config.toml
n_layer = 14
d_model = 192
n_experts = 24
experts_per_token = 1
d_expert = 240
d_shared_expert = 0
activation = "swiglu"
moe_layers = [1, 3, 5, 7, 9, 11, 13]
router_score = "softmax"
normalize_top_k = false
routed_scale = 4.9
balance_loss = 0.00533
balance_bias = false
router_z_loss = 0.001
init_std_router = 0.0088
lr_router = 0.000789
vocab_size = 2048
norm = "rmsnorm"
norm_eps = 1e-06
tie_embeddings = false
optimizer = "adam_hyperball"
lr = 0.0045
beta1 = 0.9
grad_clip = 2.0
batch_tokens = [32768, 65536, 131072, 262144]
seq_len = 512
train_tokens = 348700000
steps = 2842
dataset = "wikipedia_en"
Below are experts of layer 7 (counted from 0) of a mixture-of-experts language model. Rows are named router (the router's row for the expert), gate (a neuron's input weights, with its number), up (a neuron's input weights, with its number), down (a neuron's output weights, with its number) and show model dimensions 0-191. Each number is 128 + 32 x the weight over its row's rms, rounded and kept within 0 to 255.
Before each expert's rows: a language model's description of what the expert responds to; "comes after" lists some tokens at least twice as common just before its tokens as in all text. This comes from a sample of Wikipedia text that the model never trained on. Tokens count by the router's weight.

# expert 7
It responds to: Pieces inside measurements and stats in infoboxes and tables, such as sq in sq mi, ft, km, per, p.m., digits in scores.
comes after: "0", " /", "5", " m", "2", "3"
router [194 139 162 116 124 130  56 103 151 131 150 159 186 166 111 208 122 109 119  99 191 131 113 103 112 131 168 103 139 106 163 141 141 116  98 152 112 148  92  89  98 148 146 143 160 112 140 161 132  94  90 166 122 169 124 195 124 113 165  98 124  80  99 107  89  74 138 141 165  95 144 122 164 104 132  74 147 140  92 130 117 144 111 101 216  75 156 117 129 123  74  95  74  98 126  78  96 124 153 171  93 170 139  86 189 138 110 118 137  79 132 154 127 190  94 118 136 142 134 118 120  86 123  74  51 190 114 102 169 170  94  98 147 129 191 118 129 117 152 154 190  72 122 173 147  97  98 101 178 167 132 114 169 100 157 140 126  98 107 102 124 160 159 125  81 128 107 136 112 104 110  81 157 101 173 103 103 156 103 139 182  87 120 135 179 113 156 133 149  82  81 108]
gate2 [116 108 140 158  59 119 132 174  92 137 152 186 136 147 185 149 121 110 148  95 107 137 133  66 127 178 144  85  78 138 152  43 114 162 137 120 120 148 103 139 147 149  83 124 130 127 164 106 116 150 105 138 107  95 103 141 125 110 191 142  98  82 123 118  93 146 135 141 101 131 108 139 101  70 136 173 120 167 148 136  99 131 161 138 158 106  85 159  99 108 192 111  99  82 102 155 149 158 146 121 123 170  44 131 129  87 182 101 128 165 103 127 148 152  92 156 205 118  88 119 145 123 163 108 122 197 148  95 165 158  70  88 100  93 128  88  89  93 176 109 105 158  94 118 114 132 113 139 143 156 174 135  93 171 112 135  80 156 162  68  93 165 132 118 155 135  86 178 168  70  95  90 119 151 109  83 183 139  78 143  89 152  73 163  84 126 185 127  77 171 122 152]
up2 [170 166  99  62 108 106  96  91 193 128 128 179  89 119 167  50 155 141  87 186 142  78  89 135 130 102 118  88 180 135 139 130 110  71  80 106 119 142 150 138 159  95 157 137 230 114 152 180 107 164 140 125 148 182 169 143 145 154 142 147  95 145  93 142  90 156 100 116 118 110 169  91 130 111 132  93 160 119 156 125 165 125 114  95 108 139  82 105 128 153  93 136 123 121 134 138  42 120 110  99 105 103 106 105 164 126 154 141 134 175 121  76  92  71 128 142 115 168 122  67 122 181 103 166  94 170 148 181 128  73 116 157 159  90  92 144 163 160 145 151 135  98  61 100 129  91 180 104  91  46 107 103  87 126 153  91 157 173 141 152 148 133 103 149 111 119 144 124 136 139 144  71 112  71 120 137 101 147 164 169 131  97 159  99 138 138 102 140  97 117  83  89]
down2 [118 158 145 113 129 147 110 175 121 121 166 159  89 101  89 137 146 125  96 113 144 139  93 126 108 135 118 171 175  90 106 134 121  66  54  88 118 150 119 111  44 151  70 149  84 156 118 145  85 125 130 200 152 101 121 143 124 102 133 196 113 138  88 145 183 150 136 165 120 169 119 137 128 156 117  96 190 154 127 156 176 107 153 138 157 129 128 115 136 177 143  79 157 127 110 109 103 136 146 167 145  73 126 128 129  86 112 113 155 147 146  89 104  92 124 149 140  91  52 111 156 151  58 189 142 184 140 104 115  66 105 148 129  65  47 123 137 156 166 123 196 179  94  91 129 124 119  93  86 145 108 176 114 145 126  46 104 113 135 125 167 137  67 135 124 145  87 153 128 160 106 116 132 149 127 155 118 139 210 147 102 136 150  88  85 173 101 152 147  64 106 147]

# expert 14
It responds to: Colons after infobox field labels, full stops ending sentences or initials, and dashes starting list lines, such as Staff:.
comes after: "\n", "s", "==", "===", "3", " =="
router [142 141 138  98  91 183  65  90 108 140 152 162 138 162 106 161 130  96  79  70 143 136 108  95  98 121 173 144 158 112 143 136 153  94 133 144 102 163 108  89  98 168 143 140 130  89 136 134 159 114  96 118  84 173 129 150  94 118 134  88 107  94  66 126  74 113 125 168 134  92 129  92 118 131  86 101 142 128 104 172 112 156 130 115 159  77 123 159 166 159 131 102  82 127 168 104  66 166 178 100  86 188  78  76 191  96  99  72 166 106 151 148 107 168 104 161 175 107  93 125 117  97 137  99  64 173  99 102 125 174  99 109 134 108 157 106 126 107 130 136 146  87 130 155 169  73 119 119 201 127 128 142 149 118 186  96 169  82  88 105  86 160 165 134 102 151 112 139 117  95  88  83 141  98 146  73 127 195 126 167 149  98 102  85 162  97 127 182 147  45 111 100]
gate0 [150 161  94  95 100 152 149 115 114 132 135 138 119 148  87 115 188 124  75  81 109 156 158 154 135 107 117 151  88  97 132  88 117 114  95 136 125 139 119  83 139 167  89 130 133 101 133 139 169 117 110 116 152  94 155 143  67 110 198 122 171  95 147 120 202 133 136 115 148 116  86  27 109 163  75 136  75  96  92 117 124 185 175 151  96  58 190 113  97 148 153  68 133 139 157 139 146 138 115 186  54 105  89  78 101  90 128  71 127 128 120 149 123  90 149 202  74 138 197 164 146 108 123  76 165 153 106  58 111 142 133 125 134 111 202 153  68 151  87 136 134 138 153 112 153 148 158 140 152 131 120  98 115 110 178  90 150  91 139 106 137 153 188 120 127 139  81 133  94 124 162 128 129 179 172 155 124 141 112 137 173 156 124  90 122 139 142 142 175 148 169 138]
up0 [137 200 166 107 116 181 193 117 116 125 118 145 139 132  76  82 194 139 201 100  95 153 158 118 117 125 175 140 105 140 128  93 100 128 143 154 158 152  78  96  79 141 122 164 111 127 136 141 120  68 130 107 161 129 148 140  80 125 199 146 122  85  90 158 154 117 145  81 127 168 110 106 126 163 121 157 120  94  76 149 125 177 118 108 103 155 149 105 164 104 138 124 135 118 155 120  80  91 117 165  98 100  64  92 100  84 141  77 157 139 162  91 144 142 208 161  77 139 171 133  61 100 127 157 134 166  79 151 147 176 106  78  95  70 145 171  58 161  95 145 149 173 124  96 116 161 104 171 114 143 155 170 162 138  74 108 127  68 130 146  85 152 131 120  70 173 142 102 138 149 127 115 178  90 168 137 134 136  97 147 151 123 134  58 139 130  71 136 123 167 108 114]
down0 [193 102 145 146 142  62  95 121 118 126 140 109 117  88  74  79 127 115 101 129  91 164  89  43 136 110 160 140  96 129 112 142 147 113  35 117  79  96 198  88 140 171 118 100  94 171 103  92  63 153 126 144 133  81 131  89 155 149 150 131 199 130 170 103 173 106 113 148 106 118 143 151 178 164  88 107 126 170 159 132 132 152 126 111 126 109  63 151 103 161 102 122 115 121 192 113  98 116 134  90 185 185 200 163  89  85 147 160 133  91 152  88  99  73 125 114 106 126 161 142 166 140 179 142 122 144 138 111 161 160 156 161 111  96 133 109 139 129  95  79 109 156 153 130 122 133 159 104 100 137  64 131 126 136 143 132 158 198 146 131 137 136  99 162 182 149 117 120 161 106 136 106  94 170 160 122 149  82 116 119 146 137 108 129 129 203 123 133 119 210 162  71]

# expert 18
It responds to: Word pieces after a short initial letter, especially ab after T or Al, such as Tabloid, Tabriz, Tabitha, Turkish.
comes after: " T", " t", " J", " H", " K", " Y"
router [167 170 155 128  75 136 101 111 149 144 154 179 170 183 117 170 150 154 101  75 131 137  77  98 137 135 140 105 108 128 141 100 114 114 146 150 124 167 118  92  91 119 133 145 141 107 124 155 145  92  86 159 111 165 105 159 122 134 127 109 118  65  59 143  84  91 106 163 118  95 144  88 143 125  80 112 164 149  85 150 142 175 140 123 144 104 129 100 157 203 127 127  96  87 174  53  84 123 141 159 117 188  98  82 159 105  67 102 138  96 117 152 150 158 131 160 179 139 102  99  98 116 137  83 106 176 118 131 158 145  93 119 149  96 140  53 107 105 140 160 142  96 128 154 148 104 109 107 168 173 157 126 125 111 183 103 134 126  84  45 109 184 156 162  55 155  70 118  84  73  56  48 131 106 116 123 121 173 108 135 172  96 138  89 157 117 176 151 153 100 123 118]
gate10 [139 130 114 112 145  92 135 217 127 171 138 148 175 112 134 181 176 163 170  91  85 117  51 107 175 169 138 165 116 120 121 155 171  97 125 179  65 166 137 138 129 155 173 135 173 162  87 129 113  73  36 105 119 166 160  89 117 133  90 131 122 129 139 188 109 121 111  99 135  94 101 113  86  74 137 128 100 230  97 118 105 116 124 152  87 131 168 129 126 118 153 121 132 117  65 134 113 138 139 113 169 102 107 132 168 135 117 112 160 145 178  82 144 131  60 102  92 160 129 123 157  88  94 118 132 133  76 109 116 166 168 143  67 113 141  75 127 103  95 120 136 102 120  73  91 177 125 143 168 109 140 143 118 124 146 137  75 185 138 144 107 178 123  76 129 145 112  56 140 142 107 100 130 105 143 169 123 163 117 141 129  63 154  61 144  94 173 102 113 138 129 162]
up10 [138 135  87 158 124 112 125 169 111  91 126 139  81 125  90  85 146  90 158 149 152 104  94 145  92 118 138 189 115 153 163 150 122 173 152 174 160 140 116  60  63 144  66 148  96 123 102  84  74 128 149 198 118  96  99 199 126 119 142 197 125 100 130  94 104 102  93 148 149 172 138  97  92 135 162 105 126 122 167 170  75 159 151 113  84 135 119 106  86  81 120 116 107 135 137  77  93 184 157 149 138 112 113  75 127 120  91 131 140 138  36 147  88 104 120 144  92  62 144 143 134 170 207 181 114 149  82 151 112 134 126 173 127  88  96 196  98 149 155 164 128 103  90 118  97 118 118 119 113 113 121 101 187 143  90 102 161 173 139 132 133  96 150 118  78 158 135  94 155 168 163 149  73 148 160 135 185  98  91 173 123 176 124 159 185 129 126 119 111 134 102 125]
down10 [146  64 117  65 165 112 144 132  88 201 110 118 125 204 173 127 124  69 125  99 216 170  93 155 147 108 122 168 154 156 118 119 152  94  71 155 142 136 130  97 139 184  88 130 116 119 132 126 122  98 108 133  85 168  78 120 138  88 121  59 116 109 124 111 119  67 113 112 167 118 195  77  90 129 168  87 147  76 148 155 126 144 176 125 125 133 129 200  79 176 101 138 174 170 159 137 110 137 124 158 149  89 156 169  85 156 112 158 164 137 115 131  91 102 164 144 111 134  86 111 151  83 113 117  83 149 100 122 152 121 152 113  75 159  91  77 134 114 150 154 119  99  76 144 134 153 115  99  90 162 189 154 132 125 109  99 136 100  78 125 116 134 140 118 187 139 103 113 141 126  90 143 161  97 182 145 163 153 133 157 173  90 145  99 108 117 164 188 152  43  97 132]

# expert 8
It responds to: Digits and spaces inside dates and years (October 15, 1961; 1980), plus pieces like ar in Bucharest, war, announced.
comes after: "9", " the", ",", " in", " In", " ="
router [179 130 162 121 106 131  94  94 156 136 177 135 138 151 105 163 138  67  77 121 144 126 113  75 100 123 124 107  97 121 168 153 173 130  69 139 125 207 120 101 118 197 172 121 147  97 166 124 128 131  96 214  77 173 146 186  77 107 119  79 116 112  97 143  97  97  88 178 140  98 129 113 159 111 119 134 154 106  39 137 114 126 132  74 167 109 136  92 151 155 108 119  80  82 158 105 132 144 152 153 119 133  95  86 136 133  94  87 146 148 141 189  94 130 106 152 116 125 106  88  75 113 120 117 124 160 121  96 104 144  85  54 133 107 145  94 108  88 151 156 175 102  85 166 194  69  89 101 169 124 139 115 121  72 152 116 138  85 127 107  95 158 182 133 102 157  96 163 135  98  96 111 182 107 149 147 104 165 111 149 184  78 142 113 129 110 145 162 101  71  77 131]
gate0 [149 150 127 212 118  93 105 124 157  97 153 192 145 153  84 118 116 217 110 125 118 155 138 180 117 132  63 125 171 132 156  74 139 115 208 113 129 130 127 117 187 156 112 171 157 121 156 196 100 110 167 139 194  97 128 117 143  78  85 155 117 133 128 104 111 109 182 109  91 126 116 122 160  91 137 165 185 131 105 119 158 103 115 125 135 103  91  95 101  72 156  49 128  82 158 197 155 159 115 122  88  91 168 102 149 139  84 113  91  91 193 139 147 168  88 148 169 104 125 104 141 168 135 128 158 153 138 127 177 140 155 132 125 141 149 135 122  95  87  79 102 114 195 163 130 135 154 119  89 111 161 147 106 103 140 114 165 161  85 184 125 202 158 165 157 130  39  70 105 116 111 126 163 114 140  90 114 110 110 120 141 127 148 140 133 149 151 115 162 127 159 120]
up0 [182 179 115 127  83 153 174 113 147 135 131 117 153 127 218 137 125 149 190 118  95  82 173 148 203 117 128  96  68 178  87 174 139 102 174 125 194 110  97 115 153  95 136 151  70 115 143 127 112 156 133  87  76 122 134 128  92 101 168 100 180  98  89  73 149 109  82  95 176 144 186 123 228 137 128 126 144 157 147 102 117 177 121 153 106 143 174  93 150 136  63 178 100 159 149  80  98 119 124 117 149 116 148 130 148 114 106  75 161 163  48 130 114 171 217 141  89 103 150 107 112  86  96 154  83 100 111 159  96 124 114 101 139 168 135 142 125 124 153 143 173 143 121 138 131  93 114 117 170 132 127 116 170  76 133 140 178  98 188 111 142 114 110 141 133  88 162 115 129 136 123 115 131 125 137 110 162  97 120 105 117 131  99 158 123 162 118  74 168 112  82 148]
down0 [198 192 127 135  93 166 198 101  88 116 122 126 141 136 184 136 179 115 141  64 102 102 136 123 162 122 118  87 109 137  65  99 144  84 159 169 140 127 157 109 122 147 222 121 131 111 189  80 119 139 119 136 157  92 199 164 142 104 131  98 113 117 114  87 156 123 146 103 133 116 131 134 131 122  76 137 154  77 166  95 164 125 172 203 127 156 134 111 147 109 164 202  89 124 140 126  98 150  46  84 108  66 115 200 129  94 133 135 159 131 145 156 175 163 208 120 118  99 108 112 121 116 110 167 113 135 146  96 110 185 112 131 132 158 168 127 136 110 159 144 133 126 134 111 122 182 107 176 105  99 163 135 140 156 127 124  87 109  96 131 112 164  93  69 110 108 139  74 110  85 105  74 131 147 118 144 147 121 130  84 109 182 136  84  83 154 143  87 109  89  80  88]

# expert 20
It responds to: Line breaks ending infobox or table rows and == markers closing section headings, such as Productions then a line break.
comes after: " |", ")", ".", "\n", "°", "istory"
router [147 144 156 116 112 145  70 106 141 121 164 158 152 139  83 162 126  80 112 105 130 135  93 106  97 108 128 132 147 134 169 118 133 105 125 141 115 159  94  95 109 172 158 147 118 107 173 143 149 122 105 155 103 147 108 136  94  87 123  98 105  74 100 170 105 100 133 176 179  85 128 108 169  67  94  81 134 128  75 158  90 122  92 140 187  85 152 173 180 159  91 117  99  99 155  90  91 183 144 141  62 128 121 108 184 127 108  99 152  58 133 150 140 155  94 165 172 115  82  87  89  63 135  88 100 150  78 113 156 127 111 120 162 131 173  81 128  70 157 151 155 106 110 166 139  52  94  73 144 137 119 124 145 125 171  85 161  84 113 101  87 149 127 123  99 126  80 143  88  94 117  77 150  99 134  94  93 179 120 179 181  72  95 126 149 101 162 129 124  38 104 120]
gate0 [144 158  53 173 131 158 126  77 106  99 152 190  96 114  84 157 133 176 121 150 145 109 106 182 126 185  98 123 123 126 154 164 114 133 142 131 139 119 124  77 115 113 109 199 152 163 111 123 202 114 125 126 126 139 106 162 156 123 128  99 130 106 137 133 168 138  80 107 210  80  90 109 112 145  89 179 146 162 124  94  78 133  92 106 153 104 148 203 135 143 150 193 101 137 136 121 111 152 156 117  98 128 107  94  97 134 102  74 108  66 124 130 110 112 105 172 121 159 164 115 151 117 115 121 115 122 115  91 134 189 155 167 138 132 119 126 117  94 164 190 136 183 101 165 132 193 137 124 126  68 118 107 128  94 167  77 156 101 160 130 146  89 143  41 123 108 125 138 104  51  92 138 129  95 110 186 195 125  86 198 178 114  77 167 140  96 165 160 154 136 152 126]
up0 [ 68 119 150 106  64  74 161  79 168 131 162 109 102 103  94  86 109 123  78 150 103 117 114 165 171 132  93 103 106 174 115 183 116 134 170 127  38 117 171  59 120 125 110 130 193 108 130  92 170  96 108 125 133 186 118 126 128  86 155 148 143 136 178 116 144  89 109 110 142  93 148 131  76 128 151 102 123 131 140  95 126 144 148 167 169 133 145 166 143 162 162  96 183 218 136  95 127 131 119 142 185 135  91 109 168 114  92 129 109 153 134 135 133 169 173 152 157 165 168  82 165  92 181 112 136 122 159 135 121  97 113 103 137 115 147 179 121  67  93 105 188 127 127 145 168 133 108 111 141  86 115 100 161 155 132  64  93 103 137 115 124 183  83 191  92 133 145 158 137  56 193 101 153 172 133 120 128 132  92 160 175 141 124 143 138  63 114  99 114  98 162 160]
down0 [181 149 154 100 166 135 117 119 144 182  65 160 102 153 171  83 127 129 121 122 122 170 187  93 148 147  91 150  90 110 142 202 180 146  98 156 111 160 122  86  73 175 204 188  93  74  87 182 146  92 137 172 116 124 107 137 165 137 184  81 144 131 195 138 118  97 119  63 146 115 166 144 138 127 121 124 162  90 154  70 145 145 110 121 126 115 206 105 100 142  90 131 131 131 107  87 106 139  68 154  92 118 166 158 149 153 120 116 187 120  82 137 143  85  43 145 169 164 129 134 111 165 118 116 143 139 140 128 148 141  88 151 177 107 112 159 153 144  85  68 180 159 132 109 108 120 119 105  81 135  86 156  77 143  91  80  86 160 161 126 101 154 139 142 127 154 142 128 131 152 152 167 146 143  96 120 202 102 123 129 176 149 123  57 103 130 121 146 123 117 104 131]

# expert 22
It responds to: Pipe separators between cells in succession boxes, station and results tables, such as Preceding station, then a pipe.
comes after: "\n", ")", "\"", " Party", "ate", "="
router [176 105 131 135 107 157  82 101 108 127 155 126 154 171  95 152 171  84  73  88 199 138  81  96  87 138 154 120 140 106 125 163 160  66 130 123  99 158 116  87 113 172 159 123 156  86 150 159 172 127  94 130 118 167 123 151 112  95 103 105  89 102  78 150  77  99  72 152 143  76 116 126 141  87 118 116 149 156 119 150  88 128 113 108 165 120 162 178 137 153 133 105  55  59 127  94  98 169 143 137 104 179 118  66 136  99  92  91 145  96 111 133 103 178 122 134 178 128  78 106  88 100 127 118  92 136  97 117 121 170 106  86 130 121 185  82 148 126 138 174 144  95 121 135 161  63 108  96 195 165 124 131 131 104 188 124 150  87 113  56  88 141 122 138 110 100 110 138 106  78  89  91 157  98 136 110  97 202 119 178 162 100 114 132 154  80 150 158 128  57 109  87]
gate2 [134  86 156 135 137 177  96 106 131 131  51 110 144 136 152 163 138 220 165 100 135 153  88  99 120 142 160 107  94 131 121 125 148 153 110 148  98 118 170 100 157 124 161 149 142  90 138 103 153  90  60 148  96  92 100 212 125 164  99 114 111  89  99 100  52 144 148  49 113 109  86 105 126 120 127 168 116 112 111 106 111 154 104  99 120 133 157  46 119 155 108  72 115 122 113 108 164 128 144 168 172 129  98 108 157 184  83 167 153 120 172 178 145 105 165 152 137 154 167 180 140 118 131 168 150 195 100 105 137 187 147  80 202 207 120 138  96 109 172 177 102 123 117 157 110 131 122 139 142 177 150 128 187 147 109 144 106 153 133 192 133 151 134 113 133 165 117 168 129 139 134 158 120 125 108  89  95 159 126 156 108  77  98  77 119 125 102  71 184  92 122 135]
up2 [ 68 132  95 133 117 156 112 103 120 132 124 108 143 105 109 124  90 102  81 134 159 103  76 123 152  53 175 127 121 112 134 218  81 125 161 143 131  92 126 136 136  84 178  91 110 164 106 136 209 143 103 128 133 120 135 123 101 130 147 189 121 146 113  95 139 151 101 126 103 130 133 110 109 128 125 125 228  89 107 102  69 118 125  75 120 118 118 175 163 136 149  85 141 125  84  74 134 107 123  76 113 104 175 103 205 132  90 175 109 145  86 133 122 180 148 138 127 105 140 117 178  89 151 117 110 131 165 114 160  94 170 175 104 150  94 180 131  99 120  93  89 145  96 131  71  92 108 198 118 141 124 173  95 175 122 160 134 143  75 176  58 135  83 161 116 183 130 167  91 159 134 151 142 121 159 108 131 162 137 165 163 202 120 146 131 129 103 119 167 111  62 172]
down2 [100 163 109 117 154 157 137  86 136 139  84 155 165 183 175 191 115 106 118 101 158 139 158 160 108  93 170 113 124 107  78 105 117 146  78 134  71 146 131 147 104 125  95 127 128 102 109 119 189 138 113 173 133 153 115  70 152 124 180 130 130 146 169 139 113 158 106  97 118 136  79  97 109 157 158 108  75 133 125 110  36 132 177 113 100 119  98 104 150 144 112 166 114 154 106 175 134  93 148 107 102  72 184 179  76 164 152 116 113 174 153 123 113 184 148 198 149 141 156 151 127 142  66 119 152 111 151 105 141  97 153 136  80 108  94 158 109 112 143  81 139 174  95 153 120  85 162 130 154 113 101 147 135 145 157 137 139  58 101 187 180  47 134 104 100  64 165 158  98 115 124 152  96 145  64 119 152 124 131 234 101 124 116 129 179 148 184 104 122 136 118 122]

# expert 4
It responds to: Pieces after a word-initial consonant, especially r and w, as in upriver, upright, Swiss, praise, hybrid.
comes after: " v", " c", " V", " R", " r", " C"
router [200 144 168 126 105 181 114 105 119 169 144 142 170 145 125 193 185 114 108  56 154 116  92  70  87 109 170 115 168  81 117 166 137 105 126 138 112 141  93  85 133 179 174 173 140  98 154 124 128  98 124 158  91 152 160 160  97  83 115 116  97  97  92 137  76  95 138 168 185 126 139  77 132 106 109 100 140 146 121 134 122 147 101 120 161  80 126 139 145 155  93 102 103  76 162  90  92 163 176 168  55 148  86 109 160 115 106  91 126 114 121 171  93 166 119 123 150 102 143  92  91 111 143  76 123 142 128 127 132 148 112 133 157  99 162  75 116 122 110 151 241  85 111 124 171 126 109 118 184 127 125 116 158 123 138 131 162 109  98  80  50 152 183 166 111 151 112 128 146 116  83  62 158 117 108  93 112 172 126 152 155 112 121  81 193  94 174 134 128  94  97 126]
gate0 [103 134  34 181 126 143 148 130 136 107 155 156 110 131  84 209 143 155 141  92 115 117 146 146 119 122 132 171 136  99 107 133 124 143  61 162  80 128 148  85  87 132 125 124 146 133  82 112 134 127 139 148 139 132 100 179 138 117 198 148 105  86 134 141 127 112 116 115 167 158 199 110 115 122 135 107 126  98  43  95 117  83  98  93 121 135 140  86 126 131 175  91 136 171 137 122 150 152 114 144 139 134  94 123 144 232 131 129 124 106 149  93 131 163 143  92 158 148 109 176 221  95 173 141 164 170 176 123  71 116 107 147 120 130  95 170 112 138  80 184 111  99 118  90  93 166 105  90 156 103 119  93  74 130 137 110 130 133 104 167 100  88 106  83 159 151 112  69  90 133  57 111 112 117 170 140 249 122 129 153 145 110 128 144 143  87 153 105 163 107 142 116]
up0 [ 80  86 122  73  52 122 121 179 117 152 133 153  97 166 145  88 114 118  80 184 140 121 134  65 110  74 100 126  65 117 110 106 100  98 104 125 123 139 165 175 113 146 151 154 115 125 200 159 148 190 110 156 157 139 121  72 120 172 111 164 165 153 140 116 127 143 100 103 161 157 158 160 139 110 144 132 137 187 189 177 126  48 138 176 159 172  91 138 110 167 162 147 171 117 166  62 159  66 121  75 107 148 136  92  85 115 125  90 125 125 166  63 104 146 128  92 144 126 110 125 151 167  98  76 116  88 155 135 177 148 118 137  67 141 111 105 132  89  97 141  91 104 204 158 177 155 133 121 148 103 191 112 146 120 111  94 103 120 172 153 111 153 126 148 137 141 162 150 150  83 126 108  59 134 162 105 126 116 113 129 113  83 117 152 113 162  96 100  67 137 107 165]
down0 [163 132 124 100 128 126 136  78 184 100 132 137 135 191  93 144  93 121 102 177  94 102 192 100 132 156 100 111 129 138 105  95  87 157 183 111 137 106  92 111 108 137 136 121 127 120 115 131 186 109 156 110 119 109 116 109 170 159 154 152 136 101  56 135 143 145 129 173 139 125  98 125 165 133 103  85 156 136 121 101  77 145  68  92  77 108 161 152 106 151 123 122 151  54 149 101  80 167 115 159 142 143 127 108 128 111 135 128  70 134 117 121 155 116 176  83 191 146 164 153 130 161 224 160  92 127 118 133 135  96  71 127 131  91 205 171 129  61 152  67 165 102 126 130 154 126  84 113 154  83  88  86 136 130 158 111 132 113 167 166 164 211 181 173 115  95 110 128  82  85 140 100 150 123 138 185 122 159  89 176  97  58 132  99 142 161 150  83 168  98 148 141]

# expert 12
It responds to: Mid-word vowel-led pieces ending syllables, such as pheasant, pleas, leap, chest, race, graphics, loan.
comes after: "o", "e", " le", "he", " l", " w"
router [185 141 129 119  86 180 118 120 149 189 200 208 152 162 113 185 143 127 104  80 136 141  66 115 102 137 142  69 136  67 148  92 157 108 136 150 105 136  64 141 141 166 180 111 114  68 121 158 145 141 115 167  93 151 106 153 111 116 150 140  99  88  60 131 107  80  89 148 146  80 118 106 137  89 143  74 159 130  99 145 146 146 115  81 178  56 112 117 158 152 146 122 120 102 119 107 118 140 145 158 113 117 120 118 158  79 130  65 156 109  85 201 113 160 119 211 171 116 102 100  83  86 100 103 122 165 117 137 186 153 101  99 124 108 156 111 153 132 113 131 171 107 134 143 151 101 115 136 147 174 173  93 172 131 164  98 148  85 102  71 111 171 168 118  88 100 126 145 112 121  76 120 144 129 130 115  92 111 150 136 195  89 105  98 168  92 157 159 167  83 118 122]
gate0 [ 99  96 125  82 134 139 145  96 141 106 105  93 125 107 151 145  81  72 141 115 174 158  93 152 113 110 174  96 103  97 137 136 102  70 103 137 117 123  99 168 143 161 111 109 155 125 138 123 124 128 119 146  95 169 142 140 134 146 148 150 104 152  63  86 209 107 162 142 201 151 133  84 142 149 156 112 131 168  87 120 122  90 170 172 129 179 109 184  95 102  60  94  85 156 183 141 131 148 142 149 151 121 117 123 138  94 174 121 109 135 152 124 119 171 148 152  70 103  97 161 207 189 155 132 131 171 137  75 149 166 123 132 146 104 181  75  71 118  94 136 169  55  86  66  89 116 177 142 145 110 112 149 105 139 136 168  81 161 121 128 100 196 145 136  72 120 127  80  83 139 120 146  64 123 170 157 180 138 101 144 124 142 127 117 103 132 179 169 180 153  88  90]
up0 [178 129 145 161 110 111 132 125 103 139  82  92  93  80 134 169 119 120 139  97 119 135 111 123 120 114 183  46 183 157 158 150 100 172 206 163 137  94 149 131 115 150 130 130  80 130  69 147  78 156 115 149 157 161  97 144 157 134  83  93 123 124 111  88  81 135 115 152 135 125 140 162 173 113 150 145 121 136 162 141 149 168 190 107 112 137  94 136 115 183 132 149 130 141 170  79  95  90  97 155 102 105 149  73 113  26 183  97 154  78 146 141 122 169 108  81 126 154 133 117 109 147 124 119 134 126 149 140 119  90  85 155 132 117 129 165 104 121 163 144 206 128 143 145  62  78 117 140 118 162 235 133  68 173  90 106 101 168 177 133 108 106 113  73 109 141 121 124 102 162 130  90 118 133  70 101 165 102  78 165 145 133 150  64 121 115 126 168 182 141 100 141]
down0 [102 142 136  80 133 129 155 138 145 121 106 110  75  84 163 148 117 185 189 109 127  61 126 112 155 148  81  58 149 111 150 163  98 150 133 113 152 101 144 130 107 115 188  79 168 128 154 148 149 146 134 122 122 135 141 118 131 127 170 141  88 121 132 103  65 119  86  93 172 148 181 138 130 144 131  92 176  90  65 148 184 215 140 126  82  81 157 169 126 157 117 121 147 111 127 190 165 131 124 124 130 118  93 140 106  84 133 126 150 126 101  91 144 172 135 103  57 154  94 113 159 124 167 182 113  85 169 161 141 102 128 164 136 143  95 156 122 130 200 103 152 120 132 138  90 107 168 126 143 154 104  89 127 132  92  93 182 150  79 160 140 114 160 147  50 191 147 180 124 132 178 163 104  85  47 128 156  54 157 147 101 169 104 140 163 144  99 109  83 111 121 102]